Weights of a small mixture-of-experts language model, trained from scratch on English Wikipedia.
Training: a variant of SOAP for the experts, 536M tokens, 7094 steps.
Below are experts of layer 3 (counted from 0) of a mixture-of-experts language model. Rows are named router (the router's row for the expert), gate (a neuron's input weights, with its number), up (a neuron's input weights, with its number), down (a neuron's output weights, with its number) and show model dimensions 192-255. Each number is 50 + 10 x the weight over its row's rms, rounded and kept within 0 to 99.
After each expert's rows: "gets" lists some tokens that make up at least twice as much of what it gets as of all text; "comes after" lists some tokens at least twice as common just before its tokens as in all text. This comes from a sample of Wikipedia text that the model never trained on. Tokens count by the router's weight.

# expert 30
router:48 58 56 33 39 46 44 31 56 53 51 40 47 48 46 44 39 42 61 45 53 32 49 44 34 53 57 67 43 32 59 23 58 32 60 34 49 50 56 50 51 52 41 56 59 49 57 46 43 53 49 53 66 43 48 45 56 77 33 52 37 42 47 29
gate0:54 54 51 24 45 45 45 45 45 39 49 47 62 57 45 63 47 43 36 49 68 61 54 59 36 51 35 51 52 58 45 30 62 50 63 48 56 62 40 62 51 44 34 44 50 66 57 39 37 48 58 62 38 57 55 59 54 53 33 30 49 54 41 68
up0:62 57 51 52 35 69 59 57 56 53 55 54 61 50 63 48 59 54 37 67 56 38 44 34 33 67 56 54 47 66 56 42 43 63 57 52 59 40 46 37 59 60 38 60 60 70 51 48 53 51 55 38 50 58 57 61 72 50 27 57 35 52 52 61
down0:62 49 65 46 44 57 50 44 56 41 50 56 62 47 60 66 44 52 58 40 57 48 40 47 55 58 44 47 50 45 62 35 55 34 47 49 60 45 61 53 49 57 53 42 39 61 66 65 60 71 59 45 66 55 34 37 43 49 35 50 47 59 37 57
gate1:53 44 60 59 41 47 50 55 48 40 59 54 58 41 58 46 44 49 53 55 55 36 35 64 46 61 69 58 55 70 41 64 64 62 36 60 61 20 46 56 35 68 59 50 55 59 54 46 44 37 56 38 48 48 52 50 56 51 48 53 44 50 25 48
up1:43 49 58 29 62 55 48 54 46 43 53 37 40 33 51 65 43 33 73 67 63 58 58 50 40 43 38 51 49 45 50 40 46 43 42 56 48 63 62 60 53 44 54 70 47 55 55 52 57 50 76 38 56 55 47 35 46 44 54 67 50 54 53 49
down1:70 49 35 52 55 44 37 69 43 28 37 57 58 44 57 41 52 37 55 54 58 54 32 49 43 46 55 33 34 57 70 53 58 58 65 51 52 63 41 45 43 44 38 48 43 54 52 63 52 49 42 51 33 65 43 63 37 52 55 66 57 23 56 49
gate2:39 52 69 49 54 57 48 53 53 48 31 57 43 56 38 49 46 49 66 56 50 72 57 45 61 59 57 51 50 40 47 25 46 49 51 44 60 63 50 75 58 56 55 47 50 34 48 56 42 46 48 35 59 44 62 40 54 59 58 47 50 37 52 50
up2:43 57 41 42 37 34 57 61 62 39 54 56 38 45 53 46 47 68 53 45 41 56 43 60 42 54 51 51 40 50 51 51 54 50 45 55 45 59 56 75 50 54 48 59 40 65 48 33 34 61 37 52 54 37 45 46 65 62 74 47 57 56 51 45
down2:57 57 31 57 47 48 60 35 48 49 52 55 48 65 45 54 46 67 37 53 28 60 57 52 43 48 32 60 47 59 46 62 57 47 57 43 59 42 45 44 20 69 43 52 47 46 54 58 52 46 31 59 50 53 46 61 48 58 49 59 51 50 46 51
gets: "-", "|", ":", "=", " -", "s:"
comes after: "\n", "-", "\n ", " •", "Personal", " Binomial"

# expert 29
router:61 39 38 55 46 47 68 43 54 58 56 43 46 49 55 48 58 47 49 52 49 65 39 39 42 59 45 29 55 52 40 50 41 57 50 59 64 47 58 53 54 36 53 57 50 61 64 42 44 49 56 53 55 49 46 38 50 60 54 65 58 54 44 43
gate0:38 57 56 50 55 50 46 64 56 41 46 49 52 48 61 45 58 35 63 70 54 62 61 42 57 68 56 38 51 23 37 53 44 46 46 51 45 56 37 65 50 49 42 63 51 48 50 42 39 56 48 53 61 64 61 41 39 48 47 48 48 55 66 57
up0:60 41 44 62 63 56 43 52 39 44 40 44 72 37 48 58 35 71 42 51 55 64 65 52 42 42 64 60 55 45 45 40 45 37 58 45 46 61 60 60 51 60 48 55 52 63 42 48 45 65 60 38 49 39 61 33 33 62 42 56 26 16 51 49
down0:25 49 40 59 53 52 46 55 52 59 65 53 60 49 62 54 39 45 55 57 25 51 57 44 62 58 46 34 49 27 36 46 39 47 60 45 53 49 59 65 33 43 65 52 59 47 36 42 55 61 50 59 41 55 47 46 48 58 56 54 55 51 40 36
gate1:52 54 53 51 42 54 42 42 29 48 40 54 37 35 48 31 53 41 64 57 47 58 45 65 53 54 56 43 52 54 37 59 44 62 41 36 60 46 48 61 37 68 46 56 58 45 47 63 65 54 62 39 51 64 47 64 50 49 54 57 45 42 42 41
up1:46 60 61 47 19 58 42 44 50 48 51 59 48 51 53 52 38 62 40 52 52 49 60 24 40 44 65 62 60 53 57 29 50 45 59 49 38 55 48 50 60 41 69 58 59 50 64 44 65 42 62 51 47 45 61 28 57 67 56 51 39 65 55 59
down1:52 43 61 63 49 55 39 53 40 27 39 61 55 55 45 59 37 51 46 47 58 62 40 47 50 55 37 61 44 54 51 41 29 51 71 55 61 51 59 51 48 52 60 56 62 36 36 58 53 41 40 54 37 58 52 53 64 66 50 69 56 52 51 54
gate2:50 48 55 47 51 39 62 56 53 59 48 44 56 70 47 32 42 60 57 42 57 43 51 53 57 56 60 53 47 47 45 57 50 41 34 62 48 63 44 47 41 62 57 44 47 66 47 47 35 49 55 34 51 38 60 40 76 44 70 52 54 79 58 29
up2:45 55 55 69 39 38 40 38 49 31 38 48 46 49 32 61 79 48 42 52 42 48 48 60 55 57 58 41 60 31 34 61 54 34 58 52 59 44 55 62 50 50 68 52 55 41 60 55 42 41 61 54 42 46 61 52 43 52 61 57 57 32 61 52
down2:47 67 43 63 52 52 49 55 28 45 66 55 42 43 34 76 64 49 51 40 29 61 60 48 63 46 47 57 37 44 35 63 52 53 42 61 55 51 46 57 27 59 55 31 62 54 49 33 45 49 35 77 58 49 60 58 65 36 81 54 65 66 60 59
gets: " a", " the", " his", "'s", " an", " first"
comes after: " the", " a", " of", " as", " with", " in"

# expert 16
router:54 50 54 47 45 48 39 46 42 53 70 43 60 58 61 51 44 49 48 44 37 47 58 50 84 53 69 54 53 45 51 62 65 46 49 47 45 47 49 40 57 43 54 66 57 63 56 43 59 23 39 55 54 56 58 79 55 48 33 55 44 56 74 65
gate0:52 61 73 29 50 28 54 50 62 66 49 49 51 50 48 32 31 51 39 65 47 51 48 45 60 39 56 48 44 41 69 57 40 49 53 57 64 40 55 53 55 54 46 36 48 59 58 50 42 53 48 46 45 50 57 56 54 48 59 62 41 60 29 59
up0:41 59 56 43 57 54 70 49 65 50 51 40 65 43 50 48 51 64 42 64 45 54 36 52 58 40 52 46 48 23 63 53 47 56 54 56 52 47 44 45 39 35 65 57 53 59 43 39 60 49 55 73 53 62 50 37 50 57 46 53 48 39 34 52
down0:58 54 47 41 38 28 45 43 63 35 34 41 49 51 49 60 66 42 44 51 60 47 66 62 58 36 52 52 39 72 65 44 41 47 54 55 53 35 49 47 60 51 62 52 52 47 47 57 58 68 64 61 51 66 50 51 32 29 50 55 41 55 42 37
gate1:40 41 59 55 60 42 45 37 38 50 64 56 32 40 46 40 47 39 47 23 38 48 73 55 44 58 41 38 68 47 45 61 45 31 52 53 35 43 52 49 61 37 53 45 55 62 59 41 67 48 49 40 46 37 71 56 50 39 46 56 49 35 47 52
up1:54 47 61 52 44 39 35 59 45 26 65 33 40 42 43 44 36 45 44 50 55 50 42 50 64 56 54 35 44 56 38 42 27 53 65 49 41 46 65 56 46 33 38 61 64 56 43 38 32 51 43 40 49 48 58 54 43 58 44 55 53 45 44 31
down1:41 58 32 52 64 52 52 45 56 62 51 63 41 56 33 62 57 54 37 58 53 46 47 56 58 61 57 36 38 31 48 54 36 40 34 47 48 43 50 38 58 42 56 24 62 83 42 58 43 54 70 40 46 47 42 51 60 46 44 51 52 52 62 56
gate2:54 73 41 69 61 44 39 52 49 40 46 44 54 39 52 37 54 60 41 55 50 36 38 45 48 60 57 55 59 42 55 59 54 47 46 41 38 43 69 55 33 52 44 54 43 32 49 63 58 59 60 50 44 53 50 55 45 42 34 41 61 18 58 49
up2:42 44 34 38 52 51 33 46 55 31 55 63 38 66 48 55 55 32 29 52 33 44 65 45 52 53 51 44 51 42 34 65 50 54 46 47 48 50 42 53 49 47 68 56 39 36 45 34 36 76 45 44 57 45 47 35 51 31 57 44 49 58 53 58
down2:46 49 46 37 55 48 47 50 49 62 37 46 40 60 39 50 57 47 45 61 38 50 58 47 35 50 46 27 39 61 45 52 40 64 42 60 47 67 59 57 44 52 72 50 35 51 46 43 33 50 59 59 59 35 43 56 54 27 52 54 58 42 48 44
gets: " The", ".", "The", " In", " He", " he"
comes after: ".", "\n", "s.", " that", ",", " and"

# expert 17
router:42 49 54 35 61 63 59 41 43 32 52 60 58 66 51 56 45 63 33 45 65 59 49 47 64 47 60 37 42 65 58 59 48 27 50 55 52 43 74 38 42 27 61 48 54 42 55 50 56 46 54 59 46 44 71 38 56 65 58 42 59 45 43 39
gate0:41 59 35 39 52 36 46 46 50 44 40 41 48 51 61 49 48 52 42 79 59 52 48 50 50 47 43 50 59 47 37 30 54 49 34 47 43 52 60 59 37 56 42 53 47 49 49 42 51 51 59 54 38 43 55 31 51 61 52 58 39 51 44 41
up0:56 53 54 42 43 60 52 49 66 59 59 49 40 58 68 32 53 37 46 40 51 51 56 63 67 33 56 37 50 73 49 54 53 40 44 53 52 36 48 60 44 45 48 30 46 52 60 50 44 32 50 54 46 55 49 60 55 46 55 51 62 69 42 40
down0:55 50 49 41 56 44 65 63 54 41 61 40 55 35 51 42 71 59 54 46 53 51 62 60 52 46 56 47 61 42 42 63 65 58 50 58 44 41 51 63 54 53 70 37 68 61 58 38 60 49 62 45 39 39 56 54 47 58 51 76 54 46 62 37
gate1:45 49 48 57 53 41 55 50 58 46 45 69 43 44 30 69 53 41 52 61 64 48 48 30 36 59 55 55 53 51 50 52 50 64 67 70 64 54 70 38 40 38 46 50 62 48 49 52 58 39 63 43 47 65 41 47 54 32 54 54 41 52 40 62
up1:58 48 36 47 56 74 37 34 21 59 43 40 42 56 54 42 51 66 60 39 28 55 64 56 58 62 51 35 46 49 50 41 61 61 36 48 42 48 44 49 40 63 53 72 50 59 62 39 42 43 33 52 44 54 38 61 32 47 53 32 47 41 50 21
down1:58 47 62 42 41 47 45 48 35 30 42 55 39 46 42 43 59 57 47 53 55 45 63 56 56 37 39 41 44 38 41 66 66 50 46 55 54 51 44 46 42 60 40 44 44 43 65 45 54 49 51 57 50 60 51 47 59 26 52 32 44 44 61 59
gate2:71 47 37 45 43 47 36 43 37 51 80 60 51 56 57 41 38 31 47 45 41 49 60 36 51 38 44 57 46 46 61 40 51 53 45 38 49 50 44 63 48 31 44 53 41 51 51 54 54 47 46 72 52 39 43 69 54 57 51 44 63 43 38 56
up2:60 54 57 56 46 35 48 56 48 19 25 41 68 36 49 68 63 53 53 56 63 52 54 40 49 49 76 39 45 39 53 70 52 53 52 58 41 51 32 55 45 52 39 53 59 57 57 65 37 53 54 57 43 26 58 67 43 61 67 61 55 49 69 46
down2:55 45 56 54 57 39 40 49 48 69 49 49 43 52 54 43 33 56 54 44 62 49 59 47 40 62 68 56 37 44 44 56 39 42 32 64 46 58 42 60 58 37 48 56 55 57 66 70 43 63 51 41 43 54 52 60 56 56 58 52 51 47 58 47
gets: " |", ";", " –", " -", " /", " 0"
comes after: " ", " 0", " 1", " 2", " 3", ")"

# expert 6
router:52 64 55 47 34 77 63 42 48 47 63 50 47 43 58 51 63 79 43 43 47 49 75 61 53 58 40 46 40 62 29 41 58 33 43 54 66 46 56 36 47 46 53 61 47 36 65 48 61 44 36 56 38 58 51 33 40 39 56 65 44 59 46 56
gate0:46 57 36 23 35 44 65 47 47 54 47 38 49 43 56 50 59 58 41 36 46 59 53 32 56 59 42 60 53 59 53 42 55 59 53 53 40 65 51 34 43 67 56 48 50 51 26 40 61 33 32 56 55 39 52 42 50 40 50 42 56 52 55 46
up0:49 54 29 54 60 43 57 44 41 66 45 86 60 26 57 62 44 59 49 51 58 29 21 56 64 56 74 39 53 74 38 42 47 46 48 58 52 43 52 39 59 37 39 57 45 51 55 37 56 56 56 36 53 55 56 39 59 60 46 47 45 60 44 63
down0:47 52 62 50 54 45 36 42 38 43 58 53 37 52 48 71 54 15 57 65 50 50 48 54 44 56 41 57 42 34 41 46 48 51 64 34 51 48 67 44 51 48 37 43 41 57 53 62 42 49 57 45 48 51 58 38 48 54 55 46 52 52 45 56
gate1:48 63 50 57 47 33 63 36 47 50 50 63 49 46 33 67 51 66 48 61 34 41 60 43 63 47 33 66 56 55 42 46 59 54 49 60 44 50 52 59 60 49 40 65 44 36 41 41 43 63 59 59 36 58 35 29 61 48 41 47 41 44 38 53
up1:62 49 51 56 32 46 61 64 42 53 52 40 50 55 48 49 55 56 47 50 49 47 69 68 43 51 51 55 38 68 49 62 46 55 45 59 54 28 45 62 63 47 44 49 42 49 65 62 59 51 41 71 52 63 53 53 62 51 49 60 33 57 58 50
down1:60 52 65 56 35 46 56 52 45 53 46 51 53 48 46 34 54 29 49 43 62 52 53 39 40 63 64 52 42 35 45 50 58 46 45 62 49 65 25 55 44 45 37 46 60 43 54 57 41 49 43 50 71 60 53 62 42 36 52 57 53 43 62 58
gate2:51 43 48 60 36 57 59 42 37 54 54 62 54 71 52 44 47 50 80 42 45 71 39 32 59 29 40 62 48 42 49 37 46 52 54 56 61 50 44 31 63 73 34 36 63 49 45 51 40 41 72 50 44 60 61 35 40 35 54 53 63 48 50 48
up2:50 47 47 37 57 54 61 51 75 55 46 37 49 59 55 54 56 54 18 60 55 49 57 49 27 63 56 47 50 47 53 54 56 52 49 43 55 60 68 53 31 46 42 58 45 39 45 66 65 67 45 52 58 36 34 44 48 59 50 53 33 54 48 64
down2:41 47 47 47 46 62 49 39 47 47 49 44 46 37 32 57 53 71 41 79 28 55 50 53 64 50 32 50 51 58 69 61 62 37 42 54 42 45 52 55 47 36 37 60 47 57 56 70 40 29 48 54 51 66 36 49 40 38 46 59 55 45 48 60
gets: " the", " in", " on", " at", " from", " during"
comes after: " of", " in", " at", " on", " to", " for"

# expert 4
router:65 36 61 56 52 49 52 44 59 41 62 43 44 51 56 59 47 54 69 39 56 55 42 47 48 56 35 53 52 45 65 56 49 59 52 57 25 47 62 63 63 61 58 36 56 53 54 50 45 49 72 48 32 53 51 61 53 38 43 33 55 41 58 29
gate0:43 58 57 55 36 44 55 37 49 44 43 62 48 56 73 58 35 57 58 35 52 44 54 60 35 54 36 54 55 54 69 48 58 62 51 44 30 41 58 55 34 56 39 63 46 38 61 52 52 42 48 52 36 39 33 60 51 54 70 46 33 47 70 66
up0:47 56 55 74 39 48 70 48 31 78 36 44 82 47 45 44 42 65 43 38 56 59 69 51 57 40 55 34 52 69 47 49 44 72 31 61 42 45 64 55 41 66 44 63 53 72 45 50 40 46 56 58 45 35 45 48 56 57 48 51 50 27 57 50
down0:67 52 32 46 49 56 42 20 32 57 53 72 49 45 51 46 56 61 40 53 56 63 45 41 51 48 47 35 44 47 56 50 32 63 62 60 56 34 47 30 52 34 31 39 60 60 52 55 32 51 54 33 60 44 48 39 47 46 57 37 50 53 39 42
gate1:35 69 44 50 50 59 50 48 36 45 38 49 38 51 60 27 60 57 54 60 55 61 39 37 47 46 50 61 40 57 62 60 54 73 44 32 45 66 62 57 57 57 45 68 49 58 53 44 46 47 46 63 62 53 31 50 49 56 56 48 42 58 43 51
up1:50 41 51 60 50 55 57 46 49 48 49 41 55 43 61 51 52 53 50 63 49 59 59 29 39 39 38 45 37 58 62 49 51 72 39 38 32 67 62 50 51 70 61 58 52 47 43 48 58 57 46 48 41 56 54 62 47 56 37 42 45 39 33 60
down1:50 80 25 51 29 54 29 43 52 45 57 51 44 56 52 55 64 50 72 67 57 47 68 62 61 55 54 44 62 40 56 63 49 46 52 51 23 56 49 31 62 32 57 44 55 52 65 41 64 43 45 45 41 44 66 68 54 50 36 50 50 33 63 54
gate2:69 70 73 61 40 55 33 48 49 44 47 49 57 54 49 61 51 63 53 56 46 40 51 39 37 46 55 50 46 49 37 51 37 68 59 58 63 43 50 53 42 38 30 51 67 43 57 54 52 39 53 42 60 51 54 68 46 51 73 50 55 52 50 51
up2:44 64 57 48 43 47 62 61 50 40 57 54 48 37 43 51 70 45 55 52 51 40 51 39 39 59 54 68 51 53 40 55 42 50 57 45 46 30 62 41 66 52 56 41 55 55 40 53 46 55 65 60 53 56 41 43 41 64 62 58 48 38 44 48
down2:45 61 48 42 34 45 48 31 56 51 51 37 63 61 51 39 37 45 49 34 61 60 45 52 56 60 46 67 53 67 51 53 59 57 53 50 53 61 55 47 45 48 51 55 55 60 46 57 47 39 65 51 52 49 50 69 53 69 44 49 47 59 41 57
gets: " ", ")", "\"", "),", ").", "\n "
comes after: " |", ")", " his", "\"", "),", " /"

# expert 5
router:53 48 60 67 44 46 30 59 57 53 43 54 44 63 49 56 54 33 57 39 51 58 46 49 46 52 63 63 41 33 48 53 42 93 42 52 54 58 46 32 52 46 39 36 45 54 32 57 54 46 62 55 48 43 50 50 50 47 31 43 52 42 57 72
gate0:49 59 55 46 42 54 32 30 32 31 43 30 46 44 47 53 48 44 46 54 47 55 55 65 52 48 48 66 57 33 57 58 56 42 47 54 54 49 38 56 53 48 52 37 49 56 47 23 53 55 66 39 48 45 34 68 44 54 47 37 50 52 46 47
up0:46 35 43 59 47 38 31 57 42 56 62 32 41 52 59 51 49 51 69 59 58 32 78 42 48 46 54 51 59 33 62 51 67 59 57 63 71 41 53 26 44 44 54 39 51 15 57 36 61 30 36 30 56 43 40 59 54 48 56 68 51 47 48 52
down0:30 38 60 53 57 67 41 35 57 55 57 42 52 62 48 62 35 54 71 32 45 56 44 51 59 50 64 48 45 59 47 41 58 36 46 35 62 41 46 37 58 48 53 29 71 58 48 55 33 49 64 54 44 42 42 64 40 40 77 61 60 39 27 54
gate1:46 35 38 35 36 32 44 62 41 33 46 43 46 43 55 41 54 48 45 51 52 53 48 64 55 45 60 47 54 58 54 69 38 54 57 43 60 48 35 41 54 50 46 47 48 44 67 36 65 56 60 49 50 46 68 39 55 54 48 58 43 29 36 45
up1:58 54 41 45 49 47 53 41 58 54 54 52 61 50 50 37 40 59 53 31 64 49 53 55 53 55 63 27 62 33 55 55 52 69 55 43 45 59 65 45 56 59 51 52 54 48 58 52 47 48 65 59 60 38 46 45 59 47 57 28 60 65 41 67
down1:58 54 48 44 51 38 51 63 47 38 55 47 52 47 52 52 54 63 60 62 37 37 72 52 34 62 50 50 48 46 72 43 59 54 38 62 51 55 73 37 33 50 67 48 60 33 46 43 56 52 54 58 47 33 29 37 37 52 67 66 56 47 41 61
gate2:59 45 75 57 57 41 63 56 45 66 49 46 54 46 64 57 50 62 52 50 45 62 41 57 44 53 48 62 44 56 55 45 37 40 54 39 42 56 47 41 52 44 47 58 47 41 47 59 53 53 43 43 75 35 56 55 20 58 57 56 52 46 54 52
up2:44 64 56 58 60 48 38 43 69 33 53 69 50 28 62 49 52 30 52 35 35 42 47 54 60 40 42 65 66 32 52 55 54 63 45 58 49 31 52 38 52 59 72 41 56 43 49 61 51 51 51 57 38 54 50 41 50 50 48 61 45 45 31 51
down2:58 35 51 34 60 56 46 43 44 55 60 48 48 40 62 49 35 59 85 47 56 57 47 52 50 48 31 69 47 52 57 48 66 49 42 50 58 70 56 49 58 36 51 27 42 69 46 47 42 56 64 41 52 40 64 39 46 34 60 19 76 51 56 55
gets: "|", "\n", "-", "==", "The", "==="
comes after: "\n", "|", " |", "-", "==", " See"

# expert 11
router:51 49 58 40 67 44 64 49 61 45 38 64 55 63 40 56 58 45 33 36 49 72 42 36 43 42 70 68 47 49 55 48 41 52 44 44 41 61 41 41 59 56 72 42 59 54 38 57 56 59 36 58 52 46 44 51 58 44 60 52 45 41 42 43
gate0:59 59 40 59 61 64 52 41 53 41 35 53 57 52 49 48 55 46 51 53 50 58 51 56 44 47 46 59 76 60 45 54 71 59 49 41 40 58 42 50 68 50 56 42 60 44 37 58 42 68 49 44 40 59 61 61 72 67 57 60 69 64 63 40
up0:54 38 62 57 53 54 53 43 50 62 57 56 47 63 52 53 49 50 40 48 55 51 44 60 54 46 43 80 41 50 48 57 39 43 69 64 54 48 33 49 45 42 76 29 41 45 44 55 56 52 54 46 77 45 45 36 59 65 36 42 56 61 59 56
down0:59 53 43 49 45 36 45 42 54 53 63 48 62 45 43 44 52 46 53 45 46 44 66 57 34 42 43 50 51 50 44 39 51 28 46 48 34 73 50 43 54 54 60 27 61 57 48 32 66 37 49 65 47 70 56 56 53 65 55 46 69 63 49 76
gate1:64 51 60 66 73 54 66 43 28 64 56 57 50 50 54 32 42 42 55 43 54 52 59 33 47 57 49 52 55 61 44 58 59 47 55 59 42 34 44 49 56 42 80 50 41 79 47 59 54 49 42 35 52 48 34 45 31 44 64 39 39 52 57 46
up1:35 36 59 53 52 57 57 43 63 47 47 37 57 55 59 71 55 54 41 52 58 46 41 59 61 49 64 45 54 48 46 51 37 52 51 44 59 32 48 60 56 68 60 32 39 55 53 38 62 28 53 62 44 56 60 55 63 46 51 57 51 54 50 42
down1:32 41 56 68 40 47 60 36 54 53 49 51 48 49 72 57 39 37 44 48 47 49 45 30 46 56 49 38 73 43 51 50 50 53 48 37 50 55 50 42 57 46 54 46 50 57 48 42 57 45 72 38 45 57 64 62 59 47 52 40 35 47 53 58
gate2:49 28 67 30 48 65 52 55 41 71 45 45 48 66 64 61 38 50 52 35 52 46 63 55 57 29 59 55 58 50 40 48 58 58 51 55 59 49 39 56 54 44 47 71 60 52 62 38 42 41 50 36 70 63 48 47 51 31 55 73 38 36 63 45
up2:48 57 43 43 42 67 38 38 41 51 52 47 59 52 31 62 67 58 36 53 52 36 60 63 39 49 52 40 55 45 70 48 49 47 45 47 56 54 54 47 49 65 36 50 58 40 46 71 47 58 39 61 46 51 56 65 38 54 50 62 45 67 39 58
down2:52 55 69 46 56 33 46 52 29 41 33 41 45 44 53 36 34 49 36 56 63 54 51 47 42 36 54 36 45 56 64 45 32 45 49 48 56 53 62 51 40 45 58 55 39 39 51 60 65 56 47 47 52 63 52 51 55 58 55 41 72 51 51 71
gets: " was", " is", " were", " are", " has", " 1"
comes after: " |", " he", " It", " it", " He", " which"

# expert 31
router:61 33 56 55 62 44 70 70 31 49 56 52 58 66 49 55 53 43 37 46 75 27 65 43 49 51 30 36 48 79 57 68 59 59 63 61 46 35 71 50 32 30 59 40 51 48 37 44 44 44 64 56 68 44 53 57 40 46 58 48 62 60 61 53
gate0:49 40 49 53 49 52 58 49 42 59 49 55 29 57 49 45 53 68 37 60 53 38 51 33 45 56 39 32 50 51 61 51 64 47 56 54 50 53 63 51 41 53 43 38 61 62 53 57 55 38 67 39 59 67 60 65 56 33 57 29 55 56 44 48
up0:53 53 71 58 46 52 53 48 55 48 50 63 49 51 61 56 46 64 23 50 53 59 45 53 49 57 49 54 34 49 66 38 60 58 43 72 58 49 54 74 52 38 31 55 64 61 53 46 51 35 47 50 47 40 67 49 43 63 43 63 48 39 44 66
down0:52 55 58 41 35 35 59 46 46 57 63 48 58 49 52 48 35 48 45 39 53 41 36 43 48 49 48 27 44 59 50 39 58 56 74 59 51 48 60 51 67 36 45 38 51 62 52 29 67 45 49 43 50 48 52 57 30 46 39 51 48 33 58 67
gate1:61 30 66 65 54 50 52 39 60 58 41 56 43 32 50 55 59 42 70 55 57 79 45 48 29 36 48 59 43 44 58 68 38 43 44 56 45 34 39 49 50 55 60 48 43 46 56 39 66 48 31 40 38 65 35 48 48 45 40 63 59 50 38 40
up1:53 41 47 42 67 31 54 44 25 48 47 57 49 61 70 46 51 56 52 57 52 54 58 44 50 53 59 54 32 30 50 56 41 46 36 46 86 40 50 43 55 50 64 56 61 37 68 33 47 59 44 58 39 61 49 66 41 52 29 55 74 75 31 61
down1:71 68 58 70 62 41 45 42 50 60 39 37 41 58 49 35 59 35 44 58 36 50 51 58 58 82 58 35 54 56 55 57 45 54 54 46 65 52 40 48 67 53 56 77 45 64 58 42 48 72 46 63 55 42 37 65 44 41 50 47 50 72 36 44
gate2:47 33 52 50 55 44 71 48 39 59 58 55 56 53 54 41 36 63 57 45 54 50 52 61 45 54 50 50 40 53 50 48 44 35 59 32 49 39 40 49 53 47 59 49 49 56 37 48 38 44 50 60 40 57 56 55 55 51 43 61 66 44 75 57
up2:46 58 52 49 43 49 61 42 59 42 43 52 51 71 26 40 67 26 50 66 44 56 61 56 52 53 47 63 37 68 45 43 41 42 56 44 37 45 45 55 60 53 62 54 67 46 44 43 54 42 56 52 42 52 40 44 17 43 52 43 47 56 68 54
down2:39 56 49 68 79 47 46 49 48 32 53 45 58 52 53 57 63 45 39 21 59 53 53 56 53 61 51 35 33 49 43 57 63 42 40 27 74 76 40 46 60 33 55 36 59 55 67 45 27 49 58 40 54 48 47 56 27 55 57 51 57 53 49 55
gets: "\n", "==", "===", " ==", " =", " ==="
comes after: "\n", " |", " =", ".", " ==", "==="